From a checkpoint of a small mixture-of-experts model trained on Wikipedia.
Size: 10 layers, width 256, vocabulary 16384, 58.8M parameters.
Experts: 192 SwiGLU neurons an expert, 2 picks a token, a sigmoid router, a shared expert of 192 neurons.
Training: 235M tokens, 7169 steps.
Below are experts of layer 7 (counted from 0) of a mixture-of-experts language model. Rows are named router (the router's row for the expert), gate (a neuron's input weights, with its number), up (a neuron's input weights, with its number) and show model dimensions 0-255. Each number is 128 + 24 x the weight over its row's rms, rounded and kept within 0 to 255. Numbers have three digits each.
After each expert's rows: a language model's description of what the expert responds to. This comes from a sample of Wikipedia text that the model never trained on.

# expert 15
router:097143095129162161169099120163139109102117108157150119134175124105099169160112132119167107095146107094151122110149132116158133156120097145174112127068155105164149146130087148113137106132135101159104125156150110136085129114060121152153109133176100138119126105099124094126154125077115133148103145118118112162129128101141141158136155112126107131102060102094124102120124142138135137125115127093154103104153165106094077152118161109137105129145120123097123156133146146119074088084142118094140166114164152111105119097117132124185101114128139125071149161132153163126158116150136126134111158147119099134120127123119103134137125105117125138109093112111143114159179145117158161098122132182140144130143137143109113136164088111086178119148110128144154138111122106126157137122149102
gate0:162136151132115179168127145117137109127147126179094112110092117153129137155121119132119167113089092150063085116130113146135162098155137173140142100131104145148111117104107150114136169114147105148137150100108169104093082105158121133112131170111094177105171125146115072143130070137135112131153133124123112138093094105133108160081151116142165104118108104150161129136098188101106160129126147143112144139130145096119121163147153113152151141154115130129177151124122151138107148118132161153113131112118161087127099160110126106142121113120161110119064108146170116121146126134129090079126121143122137137127160155122082153134129102164167160143123133144144155081127086103104119104132131161122123147149082132100135099135106094133132144121131129151140139161137153112114122135126185
up0:131134124130114129130136123157143134134099161117152166143133107111158117126116146107094135139095168155130110157111106140135127201148165144130121133125100153139166145083158136106101107081104100142132101116127159152145098151133082134132094173140173126111144151116139100134133157122145139161086105124130182164113129129131157137112120134166146098141125132157118114149119097125088145105065174118100144134176129142102130121106162113099092077134135125156127145179154136144140112099137156169140086107142180131138092133154132132127161129111116122095124109106134195111157121122112153090113132129107133159119118135149130163123120091138081130108064111115137135119097126107140169088097121112117136093086101149143161146120102144143099120087121153104102108106151100097153157156153126
It responds to: Commas, conjunctions, separators. Punctuation and linking tokens such as commas, hyphens, and, of, colons, semicolons and pipe separators, in both prose and tables.

# expert 25
router:113128081155150146147131143148156090097123130201119115138143093105117136157082155114122148090119082099149161100149141169131152136140083123163083073120126106121147125143102125107112136131126128148104124140160119141093132075093170140109179151143116119144121154101114111170176118126148118153118075092128128128164111168142132145139160133117098108146117132096129113132112140147140102165135117092142142099105162137107115157157148122117131120126109140117104116102130146161113115107153114111129097113177105152088138158114163131154096102131111140127134100174147114143140128109132141088091146130116095108173113161117094117103113108129133132094097115125165096135185139148117186154124126146144162125109138136101169129136159088096147094154125129149110142137082107123150145098093105
gate0:143182119165151146125113163112139070143131160158142121132128112138126127097080160113130130134100144134137178130142142114174188119124128108162120093132114144117200158102118124080122141124158080125157135109110126142085174133150158117140120143136128096113104089146106117158177162152152098172071120160103129173168148100131131123162125107085140135137121120121139116107135158157121138150151106137140160110177139145119124141161129091109114105122133139150129087082195091152137118120160132089162091125113147169115128142128158130107128089127139139089164119165088127170143153129112128120131106127144106150115160142168143128155116129119106112116130124148136146167107120133106113155132105120152103152117104104109091118165127131148103090135111119103143142096082120106112135122118119
up0:120118086132142102121133115157113090143096145125105151136168088122123159106103174126115136137106128129173147153158132126106130143120189125162112074093121125166155134081118107124117116129117123125131096108176114136115128090146105138128191130161113128143103180140092126165108153155188160125074126108066126153143115094099125154134136122129167126152163118150117121102094130177163115123134118137122124120156108131101131130182141086128124124135152114108101120133127128129131131066154150115126117136133115127107110157141127130140100094117104124118111137149148108164156087164124147111155106147121136150089155165135107179130067136144121118131140085127122128081117136150150118176123112098104147111117074121144096084110136138094120100097118103161150101126092108123116130096106116
It responds to: Foreign name syllable pieces. Syllable pieces inside non-English names, often Slavic, Arabic or South Asian, such as Al, Mal, Z-al-im, L-inz, S-r-idevi.

# expert 3
router:131131126113147143178114147152131102112128116140132113135150118118131138123106162126107099111118088098105096122174111122163123110127108150138129108101144120141122094139103083161109097137147082134107135117145136130094082083108130141165159100159126107104107077105130071157128137134120114153082119110098141162143107144137140183133151085128087108122150109086131105133114125148095079116128156111134116079148153134095150130126154133110094152128106121141083145132162106066101117101110108111097121132148142158092140104075161109139112130167136129111156141136178088150146116150173161107114146138087117145124094139097078152122088113089143149116118111130113171158157149155139129156170136142150143133145129141155152154178136108131115131145154133157168132111112081125145130118093124
gate1:145101116158137138154170111181139105155137133059150149188121123104144130122154120125129119136136136127127097152107109136119139121126125118143091150122171118158149085153101139113092104124140120134175160088109136106161137140134100145128121143115169084162124115139132115123154127124134123148162132103100147122136135111178080123107106154127153101134173104127113110154130109134153100108152125140135147115167113103111120119126153141129097126122157105144114123158156151104074064127155118164139128112141130133084160107099131120133125141154123090132147116120151158124100137148143110101130163105124098167149128154099142126163113092104122052145139153128118089138125138157116133123176079122118104098156055108128099073115160085135137098112161152094127163098141126147148117105122078
up1:122166141123146130123168120125145082120129122138158137177160134158094130113120118109105153124128118121096109131164111124169142139091134097163121134120068143100149134130169154119173136079113104118115149128107165167155140158162124117149127130143122128132149132127105097137146150112114139104109144151137184108106097179098134133154142136136129126137123141093122126145079145154136163134119134105114124105097119144127169146132098100111169122125115135137097146138121144150111139072128120130094078153100141176151103132133128086100167155068121094123086118162112105118122114116143090120122121179143160062135153169121150089131141139106141119118156162149085143118113102156127174088135104131121183111165189120121155125122142109133147141114129124153102083131157124118135109168126165
It responds to: Definite article phrases. Articles and article-preposition chunks like the, of the, in the, The, usually starting a noun phrase after punctuation or a line start.

# expert 23
router:126121141171151171191134147161100102112134123134137135122153089115093145176085149087130080124104110117147114133170130085151120161138146112166111127096146137116129143151089149138082124133153101157102125098155152119121159103092162134118150142171109147111124121114120106156146111121107112135113058099121131135174121171121146154137138155137116103126097109113087135123155165162130093161126139110140110145152148148145100178136121087105144103151114125144126139130167144119146098116133095141170087093178163088084158130133175117141128102105111176094124152134115086115138108138130125144079168157111155120119148147115111132087134100130105145126108126149128167116126129125133143131114131126129157099157153116121115126160079111113145107120151124126135158155126107122168091119088094
gate1:094112145148146149147142160115113143127141110100130141129093146147072137134130126151135105132118091108106118123159101096118119173141147128119102106144134158140145130096096152098158130123153092162162176107178139131086121108133119150118137109123121121142133169167130152127168099167122135151120166107136160109111108153120115119149119133165117111093118115105151111178126148098110090168161106085166153129121116124142116117104079142154157166151121112122144129142141108104117148133114151130121123122136104143081120141106171146173106124104116121122143113087149097121127159112147133102137125133166142166159130118099156142103154160132144147148136131162146168097128177125084180063107143132117086127143106068128114148107089158137157170160147143158086121149138143145102074129079133
up1:105085166146157128108112150127145072129164126157098120157168119153106157143148185141135153130147119143135175149164128128093117122125129102108114115138130150096152122125132109137106139137111128116123145139105152118159114153099171097097119113111120129116128125142126062102126167095159108138130124125164156119121085136120090134081137122116146108111108147152153143138094099149124150132134097151140129140091127151141105158133124116145143104186118103164129126067128168156132165112138098154125124144165169156118156117121138121098144169167157145129112150134122135146126123102087095118184061111088101103142111108138155099080133146078123118156155140149135089100101119129125137120160181112179125137145119172114195126125158107124106147126107131125105127083133142148145141140150138
It responds to: Line ends, final periods. Line breaks ending list items or table rows, and sentence-final periods attached to words, such as es., ing., )., ".

# expert 2
router:113144137124135119149149130163124087088122129174146139135160111132112133179124113121093109123109145097137099133142111139129092121171132149169100136105112144123110144085112127119148131145128094127106133163138143142102159076120160155133169177178132096098109098115121094150115142128115129150102101086141139136141123194151144152162108096147129127155092085119096107142155127171122141129140143117140098111154138129101104112137171108134114143158113124064119129098145149115129128114157147124116099144205142116134119150106199108120117114146103124105142139143124061121127102140158133132129143176117144149142135129123137173075117108106139173135129105098188144125164164124093144128118138168139141091126131143133113144132118091144140101121131125166149146109101093069143135119121098
gate2:153141131126158096129121147084119129107123127175101191105125168137135130161106112134127147146094177119148149116140150126134104170173123153169152140127170130133119138089142116175157126154148079183091146115113143104127118163104143137138144119151086110100082079129077150086096155156140168115124108131048116087125110123175135123114115111134131126144102147154120116117119154117125102116113110166122143133133122141121140146125147142115125136127139182136098142148113153129140136138148124133127134099125130134113097117143087173142133145148125095168152157102113152156132113097146095145138091081084119126089120106125105116117133161135139110127101089134146148121156174146115119098133128112134150090134096095113162117126110092137162107093150072167116127120138120080148113121101090
up2:072115138130147118128120147127114127159132098096116138095104086142125146136176141178164097105161145115173134152150098098129153108092082143117075143155117117116121140099163142126115103141118158087129151104128126123183120145141084121084132111160131159103148127112152143170150114162116114151133141152145129186137094129099127173168099120129147130107124091119146139132144075169118118144091121107124143122155131115140088153110153098104120127152139146171098122136132128122088107107118127110142110131164121047124112099143081146150123136170115157098109121159076125144126141138135149120109122118135167124108129132104113112130091151116125077185128160111156141150119127145107135134110154151102138103131138091174135114112137162146121123175177152106108112142145141125099119151090144
It responds to: Digits in tables, coordinates. Number pieces inside table cells and geographic coordinates, between pipes or after decimal points, such as 45°59′16.05″, .610, 5.70.

# expert 8
router:115141145110129134141155119202114128138132094146143131114113094124136155110099133133147135063120136110121114163132169100164116160137139161161114099100170090112115122154116153125122127137149102134074115146131126130115160096145163126155110145148107102128092124116130124162145114128112105135096119112143133135170130153112151171126130137141070133136089138100107096133131123150100096118148160085147101108153147169109111139098118119142111104114086134120139168152135134126113031099133097113104113137143143121124130128121159117163112134117088096143146138130145109134143105146161142149128157122118104158152145138088106133115170095153146171095082136096168130144137162156103140103146089138114149099112158128125133130189102141117097134143153146181139132142094102084162155147087092
gate0:104125142159130143126123127129107114145100138081145131106128135139160162095123109079084136117146107132156115166104142145096125073100145111141141168083110084144168082093144131116108137135121083107114136153165124114139136088131159098077135150083129145121116108127109122160126103148137138167092138152132143112113146136141138116180097128098120171115102136160127119082145158099144091096122136159132152117126114160153123141140143119186128136125091121183153151141091104142110086106106137115105131128126151096104144121104144125120086106131125118104108101120138103086149091130107108177151134146187105134124100148134109112136163106135136129116135112114184128155156122143142135107075130150103101117180172112108136116187122147087158134092145091119120105112129116160161137128127109
up0:163111116123136093121120148130145141100151154148089138171171118111141106096124122111162136142118103101122158055142113103117164172160178110155154115102123194131126140147118115160138086145141155118129124100134141151101124124117127148123158127152112118128088123101166136154082140134128153151149130123089155129186133105126132116105135126137136134103167111149143101143127136147134142128139112095082138166090126152119117150105139131097077112158162089112127106176158153127099159146171126165149104132133146125162115118153138117121129106100117121129157152110145158159176118107126127116106124141119124089107127125112158114116126131134141136137148181110092125101107140161137149165161135152164121163121187112163048147102177134139146134130094127101111137123166080141132158147148109
It responds to: Modals and word interiors. Modal phrases such as would, can, able to, used to, plus mid-word pieces in scientific and species terms such as whe-at, isot-op-es, dic-ot.

# expert 1
router:144103122146124145163108138155145108091118118172114116123148117151138114118110138132132108088140106097110132194183135101132119157147131135153119128083125137140108093109127095158104091168112090122106136125129142156102172090126217112112152145125122131140123099127122122141180138125101101146099078143136114155120091181133157130128146092128064100151124144104101106103135185157131131127130115117130125123135126154119120132132144137166113112084096120117077134124115134106073119145140137156136120120129148121113167111113122103141113142103094119097144151168144101112133096169153099105117194162113120168112136126131111136129086126114142108135120112133126071158132143119121148115158143171161190124152139128133148156102110102100128149156175138116128131126092132114130152126111077
gate1:149132110107111087173120109122151136142151130156121124147147143122097168144136121136138093142098134126161163119125138131132110160127142092117117116133149160128102108089086094154160157107124153126131173134111144099119115120128135104112160151140120131117102134133072167143142164123148075133122164162078145153140122196144125113120127138148092111108131128091117123142159190159134161109104103123106154128143146117124145143126112125101113125099109140174085145094151139105159152196099113141126142142125159165131161152121134143169129109080127126123087130118161070102118152169121115107125124106112124157158145091133118107136112142147143158145137079153115130148141161151138116094184142149135176120127125143141051168087182154128151157123129162100120145132120135124135135102124146
up1:175107131140094123119136129109160115186120112140068125138169149152135122138125151145138135113119083141129115143123090109139142122108122135107153140127172088136164100168153117128136102167118125108181187156106147173142149070137108141132116131124168097108130133119134156129115150095131159118127177143152148138182118141133162145138158096104117083167111130128083164136188135147139136132090088168096152129141101114103115167153116127096116140166107122131108114138093098137092109159113118115152132131125114140127128150141154117128161115130100131088138149146135112099152128145131135122142158139101106168156174161106164078129148134168150123154158157157108158159131110146117119122125140110123115127159094156133088090111130130157123102119135146160126123155065148128175115157143127
It responds to: Word-initial prefix pieces. Opening pieces of longer words, often Latin-style prefixes or occupation nouns, such as inter, dis, con, "diplom"(at), "explor"(ing).

# expert 30
router:089118136106134155152089104118120141096127101153111145086163143129132157118092132133147124092133127100116135139165176086152120120120152159152126145080128095131120124149078111109125077134139092169067118124148149100116127112119153113160141137160128142153101118106091092112135117110138133191107091073165104145148118144142132166141134098145087122155094119119118084106128130152097084177132146102167143115143131103101151147104151129156158110112099104112128133121148153083102094125150096136155084118138149101130150131109165097126142148118087133139114135131150101111084132140162131110131150154132120121149128130079112125089118096140185152111087139117159118157151152147113128073166129155148143107132115151109111115157138124105136123130155132143147159135083104125130159143115075
gate1:095100133138116148136108116125092107131116122128128135124163182121131114130145131145117186138152108131164122150128153146124117139096138149130125123129155100122115112107114110182147123127153130155133113104095094096138139111143169122152070154110128158120140160158105104094112151127161131104059065123148096143127160114155143103138108157099095084119107132097071139101116132149168142118122133120113093117141102135168144129106164124146144167082144064126134123094159122153114147108103108157092076119135160104097149108122139087169118128174126105117136161098133104121107196140159105112140072146126140141121136138121138131154156121145130116171084128144114078121110114135110102101127132109109145120127116113138127123161140104124120070122155106132142154091146118103155154143079136
up1:168161097136138155125163117116106102153151084147115146118105127120129132128127112097097102078100153110091074119123117108153137085120078169115091166143118107144142112127137162107156106156158126131102157131155140177086096174114094152117128086155117140108133120107173114149133089146107133094121120117115169143070141157115149108137122116132126155156138114124096098148151156145087111148116109121142131111119128086149145111169109146128120100149118157103123136106114162137092122149163138135121139112102134132118083133149134150144132123126135079095126151132123175136104142131167131109145174125106146124110135148108154130115153151114188118122128132131138133140088123109124126141164118188167076150117127146168144153146122115160084134126113114092145090193147131149091165107163126
It responds to: Common nouns after articles. General nouns right after the, a or a possessive, such as song, game, life, community, series, often followed by of.

# expert 19
router:126120109137145157142106122135120115101108150160137147133112118105104163156098143124142105084119100117114141133159159074148108105103103153150143143096121116103133117137105125144106092143162093137109133149149176111103112119079154123129131107161128137103132098119146106132124114123091101201129126110168101147138117150154168165113135092092076146156118073135104153147142167121108111150112150117141156084142156142080098168127122099135122143152135098101113119098118127082105114096146068154127118120163115112094152122113147084149178120166110133109164133164163091119122107136162095126112170168143161127094108135101083134134145125106141143123106141103157108153147144102110106122129113159148130091093144128172146113130110129056162109116143141134134137115102123130148131109104110
gate1:121153111098115130112125104149124097120155114176155091103147101118119145141109109125159147124133165117098177098149153122101140107135110181173084131140133089126129128146104149102132092084143132138141118100129125119094130129119139113168119117139144112172168159121132105130161099118125154104100142110145141108092153132092159114089117077186130142126122126135126163120137176169101159121104154170143117104116117155080149130136163135141089107125115132129140103107126056154111083132189097140121167112135139141139148135104117167138127131137153103149105162103121108157086143095178126112101113144139141172150131120124159088124131087140126147160121133093121134135121144139141102102138133133157109169101151080135171165144115143134127099152123158161172110143138177099148147128136126
up1:094114142112095127120083135153135082151120106129112118084139110084133135129125125129141095133146132100156126121136129086120113081150085174172158133113109078107128093138115124147128099102140146110144148119150142129099112107145133122152069130081142160142156165074131103126137131107138152097113184122117159100102116125108159091111118118160132136108124128111111118121123116173115167107136132163125098125087119148085112115097104115153106116121148176123127106099140056140138089143180092183121134146110136128133143117115109135148110103122140124118087157109119145135096113094149072118080125134129143135142143140125136120135150122148112075151145101117102127115146133148098108098121126150187088143105134122114155175133103155120144101178126159116168096108126174101104133108134137
It responds to: Words in creative titles. Words inside titles of songs, films, albums and shows, plus first names, such as Love, You, Beautiful, Little, "!".

# expert 14
router:111113133152126144146138136178170098103110132170127123140127088125139143130083114105150115090086124126105159150151165153157114159155160154171103141117131147139142107170098096086131102149147119137120142110101112147100148110114151116107147155133111120122149108127104076166136116173135094146126093091141132141152139181149162155159107096127110120119108133100098128122125133138121109132105130121120147123113133128102071129116164108144131122116095133105119139133127117100086070132153132151104114125136165159104130106087138096099146093110126095115138102119112128112146127121129110150109170168148128117146140159077092122129106108104192171132095112160144122177148166113061158103139146131174205124151152117100169147115112122123135120141133104126142148097094100109156122111130115
gate1:098145120124128125102129160139090138167139137175129109126146078109140091153123125129141142124121097134107119140107134139145121075157147133130140164106141098112100163135148122147110152177137121101153121117134131074122138119101100138138138090127146128133143118125121121172168123077091165111126135104119115110122117144120137127102084115142144110157120153094137076151130142101134127108135156156089124147097160134149144156133151164159137111077097107188112114119109128150089122128172089139206119113127135127099075123117122154133150159128142121088121117154101129100131118111183092146141157123134106108121101128122113133096132054117154205143131166141146169087113156130141107128106136130139132142142076136103131111127079100104138130147158136124129149082093116150142141103106145
up1:104057163099121141122103128085132139141107117137152116122105185121137151125151079141143142128121105111123131125146183139157136128127102099108116113105112165137134186201106132147119159153121125136113124157094100132147112140125092134125145097102126134105128111130144122138113123142155181104103111100155151117111132149109147157118111155115140125149089105121171133137149122086070132065111158165143150136099097148139117112143118086153124111135113100148150153132092162080076141136123082106118135087102137104156092148162141150142154125112142098160120142097089162115151132116176120124115115130108104117135118160125138102116100160152123132123115140112130145128135178118120173169092162123099148135138135153133105155138138119133150134146106096139117169179165103165168102112141117
It responds to: Word-initial prefix pieces. Opening pieces of longer Latinate words, such as ex, expl, ext, ev, transl, dis-in, re, which continue with -ation, -ate, -ent.

# expert 10
router:099126113115162151128090115139169140100131131163158145145168128107114137122123139085146101116121082105100098140132116097140106115137115131166106171070138114132064089128093141141106121113160057126089110142122139146110151116103186124101113144144107134130127142118116100160128138108107138169099094105126129158114109155135175151089160101143086101147092122140071069147128132155128117151122110112124103123124130125106110138135161105114146115121134110104129155104140159089129137107143091145130114134156158149124127116094128114121133110117075138145103134158115068104139104145182130126105153153104149107150143155130116132101166132145128147144109133142154126159164143158145141162119103147196167090133161143112116108152106110114141083111170163130157164127106138144141126121136095
gate0:136114111123124145122113093117127161183131134131180164133164135127149142128147140160127152165126118141138108131152111126145108147117147145148078162111171106149115136105110132132167107138109136119155109129182115112114095151126119079124125152120154137144117157143128132090111115110137131122091155106115100098167126119121114165113092132183157135091120097071137125117184079164160145083106116095161130116111115134111176152105124136118132168113130157135125159165107119149137125104089089182125136120143108115131108123117163134088128144150115123129137171053093151132133149131126121127073121145130155145108146074077128112101103145155092124147135157137142121139108163152138127114120098147127137137088145139124112105133136145155161131086151105123139157105113104136173081071106110
up0:109118190125113138141119108149131126113174125128110148124096111131135106120097130083187110145127124111191099145126147133101146129108168093132123141126108130157146137148128107113108113096133151111133115089095139106141143159126092121147135161139132149134138121114115128126125149164118079152102119156121149127099135142119154108120128172124146133146158116128188086130116139142098101120156080114152124105163138135151111111120113171170103095092109108127107129085161111085158141137106162122119092093133088152131154125154082161100157138154152100127116166122111086155126089114105092130191088107142127154133077165126134116103144116098151102105152115121140131145168087098096134130118149119116139106186101136136158122167137144085118077157117121097123153125129100142096159134097146
It responds to: Capital-letter acronym pieces. Single capitals and capital pairs inside acronyms and all-caps text, such as ICVC, NACo, MBA, UK, plus words like number.

# expert 0
router:120141125130158156146067109138150123108132114171117114097134134105131097146117125123132108112124088116135149153158114069141090128164150146186106136119153110106088142163104131101081092140132088155108130146109147111107124114089123120179123111145131125101090169111133125133150132093135102170103112127140145146149117166156152173144165120120078104129111105125128123120171139147135125145097125105128145112138160120104148135114170142137127123152135130104105141139146129081076108125131098132143117121162106132099160110107159104115158130156106133101136123122120081111099071108149169095093173123103132140141121132112143161086130130126100125128105139144154141139147154126097143108138129191151140090126154175130147126161108104105147067140132153133163189107094101125118093128095088
gate1:149121107158125080134125139097138147098112149142138104119167197133072144146109110093147104154120129118117143114119118128128167111140116117087126095129088142132099096132122130152122132144107109144115131131121149122109145152130140150075136149098103088147121119106137120130172131137149135129082113139106119147144118140177087144170121168160110106101134106157127130113094136106134134127183091142111092087135140121156107167149137111117134128098106120150133100142125128165123112150146156180129180145106109122117148109123173169122137147151094143108128145132103159102104120135125079134122153123117125122121162156117121077147137111110121114129118107120128167149158130127118180135140128067146151114140137077065143133067060102088167147129134101115111187135159094120151121135147103
up1:158113094139138142143181093142088128139139093108105160094123147130089135115118105148096150145110108115105117114132097143068122125120128103110130131163067137132141115117151158115110138110148122125131116165145105156101122120107083133171119118165164147173168121094145102120108150140100078159079114128129141159153120111125126130121104106157127139128136114147146100108156116141100164140147127118092130095153132101112132135152155180153077122087127132110129078125129133129128146148106134143106094114163105118161149125114158155128118155148156155121112162086081100131105116111124153112100097184137173137163146125075122139118144160084126188114116113125136155133101129145139131136082127140139162139135097081146136134137130154134103072143156136130114124129178140117187104132162150
It responds to: Year endings, place names. Last digits of four-digit years after a leading 1 or 2, such as 2'003' or 1'971', plus country or state names ending list entries.

# expert 4
router:109128120164133180111115123141145131083120092168137125120123141126141155161123141125154089093148111121114122133120149120163106149128122196188124149122122134164106148130130125116117099142132105162098152144118167130102157128088168129141183154172154118141139090146092121143148117140115139152129106112148114137126151181133151139132143096126112135123067099105123093130136139210132121120128177078141102103137152128126137149139156109168111139129130108122123165112144125099088129144156063132105135103137135124113111142105161139123121142107135107138173144141157118130108147165190143089135170144090114168148147146126127144130143082103131152099111127150151127161116140163102115102137142155128131102153124135129165104143109121111125100103183128128133162157088103103148163112073112
gate1:151127176135138141070119140102167134137094127155150102122107109107165107111124103128139138120127107064138118067123096106121096139136146115138135107092101134129122090134143118146125145121118155124089132141121120140128150130128108143132109178144105111149172138150142146114163133184095130084112083108146155143103151116106187128164113131124125116125103107110107107130112109207141139139119142091157121117109171118108121128145116093151135143131138099079114123122115119108131160132142084119103156122082105095115116137119150120139158110115132128117126107111153111106147134149149113145087147109098125147129077130086095096160109095082090154178191175124148123107077141160154141114114110170113124135166121170108137151129155123139096142147155105131113168107133126149176117120141112
up1:114157133152118090115104143097104122087095121140151139098109145159096118114120109107080125135117140147154149172122166126161104152088130149139143135131147139154135150169072135152111104156109123100153145117132153122122159101150147175127134137140118137136144127162141144113133119105187090124157137106133135170115104035097128141106142124151133085124151117151142127126098095173187148134149125157109108117111075128124093132138149162119113153158062079140141125137170123119150150112120183113097119094150139113128113125124116089132125119128112115117107129129089114169129123180103111131100109175107113154101097110160138147089168157113108093118096114161124126118132108118165134142137154155142170085129106138121122111133102140084153135117138130117116113167140152122113151087130116
It responds to: Numbers, units, table separators. Separators, units and symbols among numbers in tables, infoboxes and statistics, such as " | ", "; ", °, ′, feet, % |.

# expert 20
router:138148153137149137156136133161134113131110116152116107124150112121122179113125115150162113084137122135128147138181150134142142125168130122157122152116137133134124126157119128088116124130130084192084122150148151121116120101101142123133150142146133081151156101140112120115126128115110100145089097127093094172128115145142180142115113105131083116130080108096128094117167115155088076161141131090143127092152162099099134159149151112105120109129110116091110128101137125100100094129126128150143105122123128103135130120108148132136147156135119119113154148120145095081139112165167163083103174146136139152122130115108116129073143102121161175086119105116161088176102144133077128081144151154190162092112180143108117137170145110121175117132142145155137154132088127114146155121109106
gate1:151113137174088164121130168131112129115148097120118148143136107136141090131115171191074133121149146098126101128119129102137146117126158058115122149125148106094158133121136103080121120134139134159126127121121138119128108114149147165123088124149127155133138101125124125137156136094145174148140109135163135113125138152121127168100135120140132094146129118121146140101111135111109157141145097088147126119140117104131148122112158149103146108081117135117141165110107172126154115100147121142134109137105133099141107109058138099107115137152077101134160161149122102174128138174164123111164137134155117092092094110145142152109133112115101139146152099095134136178123127099134091157150132202151152118169107108147147157111173093098138163085168133093119130112095060135125160112101148
up1:108108160158103154112139107157099119151140138150158143135092135162134068143111138175123139132165112098112114113136144097131142124144144131171147143131146095154140101121101126152133150153119104151080101155106125118169091130143164156107112109107132129161137075131127161147128085140127093126122122110169139134130135134132125135099128098132181138161097085119128100103135094135145093146150146124144109129127150125176136096089156170169112122113095135085160132153137161137079123111120120149131157087143141072115105117142130089110116110136094061134103146112155139104116134126130134131126164102105106139111122139148153101105092150142148154137125134088142123149143127129101115114124108101137133112096108140149142072075161112119097167079150112059140148125110106100114133140154072
It responds to: Clause connectors, reporting verbs. Relative and conjunction words such as which, but, where, when, because, and verb stems like claim, highlight, mention that take -ed.

# expert 28
router:115124135117163143137124122167117134123120094179122144115124108141146107142142162107113136099103113115156156125124136139148096136149119117181125133108183111096100124139092107152073114138157083145092140164156140122105131138140154141137155158159096128102124110119129083115146131082075159162103088154149114184127129173155123132133123137085095131126122122107122100100107139150106071112116134081131145093169168138100114154137166098114098101145110112106088155108138147111107097095126087142109083150162102089090179124127168137135136112126148135136138127126131123088148078155162128141127174169158101134093115142105085144149142111144122127103093108099167114158149130144123139131130127173146113108133151142125142169152107088118134104162129140133163113129105140095145131136115106
gate1:121133131132159159101112131128160133113121153204150139159103102155179117171155147133103132175101128115129120124166154073118098127110182110161146146138156150086118132172143139127103128130128123157106127142127139084118129141093093174140132127131108102139167123132124123078149138118151155160116104140153174108109144126114140170154134136143155109097152161134125108112118152112120116137123121118116116138107078160130104123137163126130057142132108128150116117118113123146138120114140130127129133156084174144095120132118114142113134097082109125108161140107128117118102049154126145147124140176131146116103112158105136129109145125172118150089166091117150169135134125161095089124135180168130104088163109131106113130098137163142095101160150155120116185125093101117145139145125118
up1:148141086101171146106175121137134154152145130153132149095135074138162111156105073149083117127112154141129121156139145115108122101127119104151107102128100105124135104133167151154087138165107114121083191160119153118147148132124085118119136154131103125125161076127087149142142116160169111126154079167123109070140125093145099167109145115116072113138104152085130106106117142102153107139096136123076107146118088161123118145148181131109075162119102149129109133125120112160159099117108096125115120120122129148133104144139112168142123136116126136165140152152114117150105133127117123158093143156156157130121115155143121159183118131200107132116129096121154091138099121132099109127110127125121102099095145122142126149180136161138126103162119134140124126107105130094116167119144114
It responds to: Place-name endings. Closing pieces of place names and surnames, mostly English-style, such as -ford, -ley, -ston, -ington, Plum-stead, Lomb-ard-y.

# expert 26
router:091118164153153131106106154151144150127105144167148152100121120128108131116120127086146086106112134095081125125177151100147151144134160157133104143117138087126091136108113090155116119155107064127111090137145127104106135092131145106172137149178135153145086115125105104108110130111126131180134099101130120172151116184142138132126172108124106124128132121069121143122136121152109102152096109114137102106127123163078103133123134139147132148165103098076136130123133124101084091079141116143132118102150135118098138149103123133144125171141111091135128175159115058111118131136158110105112164143135120143120148148074108107106137100109124200120108111114144122156154144130144153102149123151157128140135169158152135143123137105141148097141168143133175151160104131108160131111124097
gate0:115115164131139138138085158130085133129093136163109129073165128124144114134133140091142108133110120101129146140144144174111105147159086123127165117168125096079133121130110088165100107125092102085159105164143125084117135112130136121153131114091160151101135125126120143124090073146103103182145137141086108129122128135138113135106185128105136134080135114149099146125092136118108140129141106083122096127087143143108134136139157143092112105128140112134107122160145135127089103133137156160066078150084141125127141128139141124119126136109102111140115142180112096105125117137126097116108138118185088150102138086105156125166142101121143164116125068126112140182146162110136139127124181114133136105117109094128126140114125093176130145110166143121139144127160156122114165112135070
up0:141120098101112142170098144135110129069140132157112178128121137139136082098112152114129138152115141139123160077169103070080171125076112153122152126099149161165142088133129115083115090139125132137087137142127152134128118137140114117157170156073060115157134171145153099108127143131155098121147126139132107110159122155129151157146119124135126124118184106150163141143156104154148097112127104108152147163142145122145140138113129123151133151127114122109093115104131122140144136104087113122174173089153112119143148148095131117161085117117168156130141143115142152084086122092115138125128141130136149127126134158167100101134158125126122125127138154107132091124112120119063119098143108187140130143151130174135127134110110174118125118116103087104139128104165142079104162155130129
It responds to: Section headings, table headers. Header words in == headings == and table header rows, such as Party, Prize, Date, Etymology, and the word-start piece b in borders.

# expert 17
router:084145110098158129131110092150130095075110086158139123168151126134109132164122130090149075143129121113096105137146126145093109107129127126145095134100154102115137137137106112113122115136174073097127118126128160069104114117126168125152146105162107097098090114094117106178132145144101128145083089084126135144140129145161158145109152112144130085157092084101141136152130136170096098169106118126160106103167157134106112107117170144142123081127107128121094137107143125125081104107135096110117111070175122131110166138094164110122088136130130160142160123122131084123122121138134122114146154149108100146109130126104141138090117095087176160154084119110168108166134159102109141143133147127145154116145141119135144136147110098114142080122121133145134144145096128087151121110119126
gate1:120100092118169128128110074126111118138120116161185110090152181175137121129097130088080122110156118120137151129116083059156143140132113145125154148130144104150130142095116135128142121123135137109196105095129134069091110132105126117114112075133115091130134119119103148096177102152104124121126157121103131101123111151097143149098086124133130131137130125145157086134134204133103151163100155133182151123129121140095157124128156120116151151098106146125110126119132151129110109136118112103112148129152128127138127170100129117128172124136126135137181138110096113126120151131126117140041138105104144139135119110126119128104118170149194130131074101107145138112129156106088100131122119101121150125111169143133153132149101107120128141098119115136139083165140131143159085110152137
up1:107071127126145131157115072118125106176111142142156087089092145132114099171108160120148090126132152176110141081115149094130130118122106132122082122178127118135140138141103154151100092119146098118171125114144104111093112159121114098100109103170175141130162145154117102137123104143100130115108185142056135135126130115109125193160095101146158136159126122127112125110172119149136133129109163126144133142143115179148132137147155128136127133167124129100074143103161117138115173143108157125161118142143124096136139113081187128114132093182135133152120137159155125127109152118136118112128094098119137149147127094166100152108111172099160139149117127106131150123080137113086103143163111146129113125116134108162125127149130132142107114118140121167127138143116152141135095116163085
It responds to: Numbers and quantifiers. Counting words and digits as quantities, such as one, two, three, several, most, all, second, along with digits in years and counts.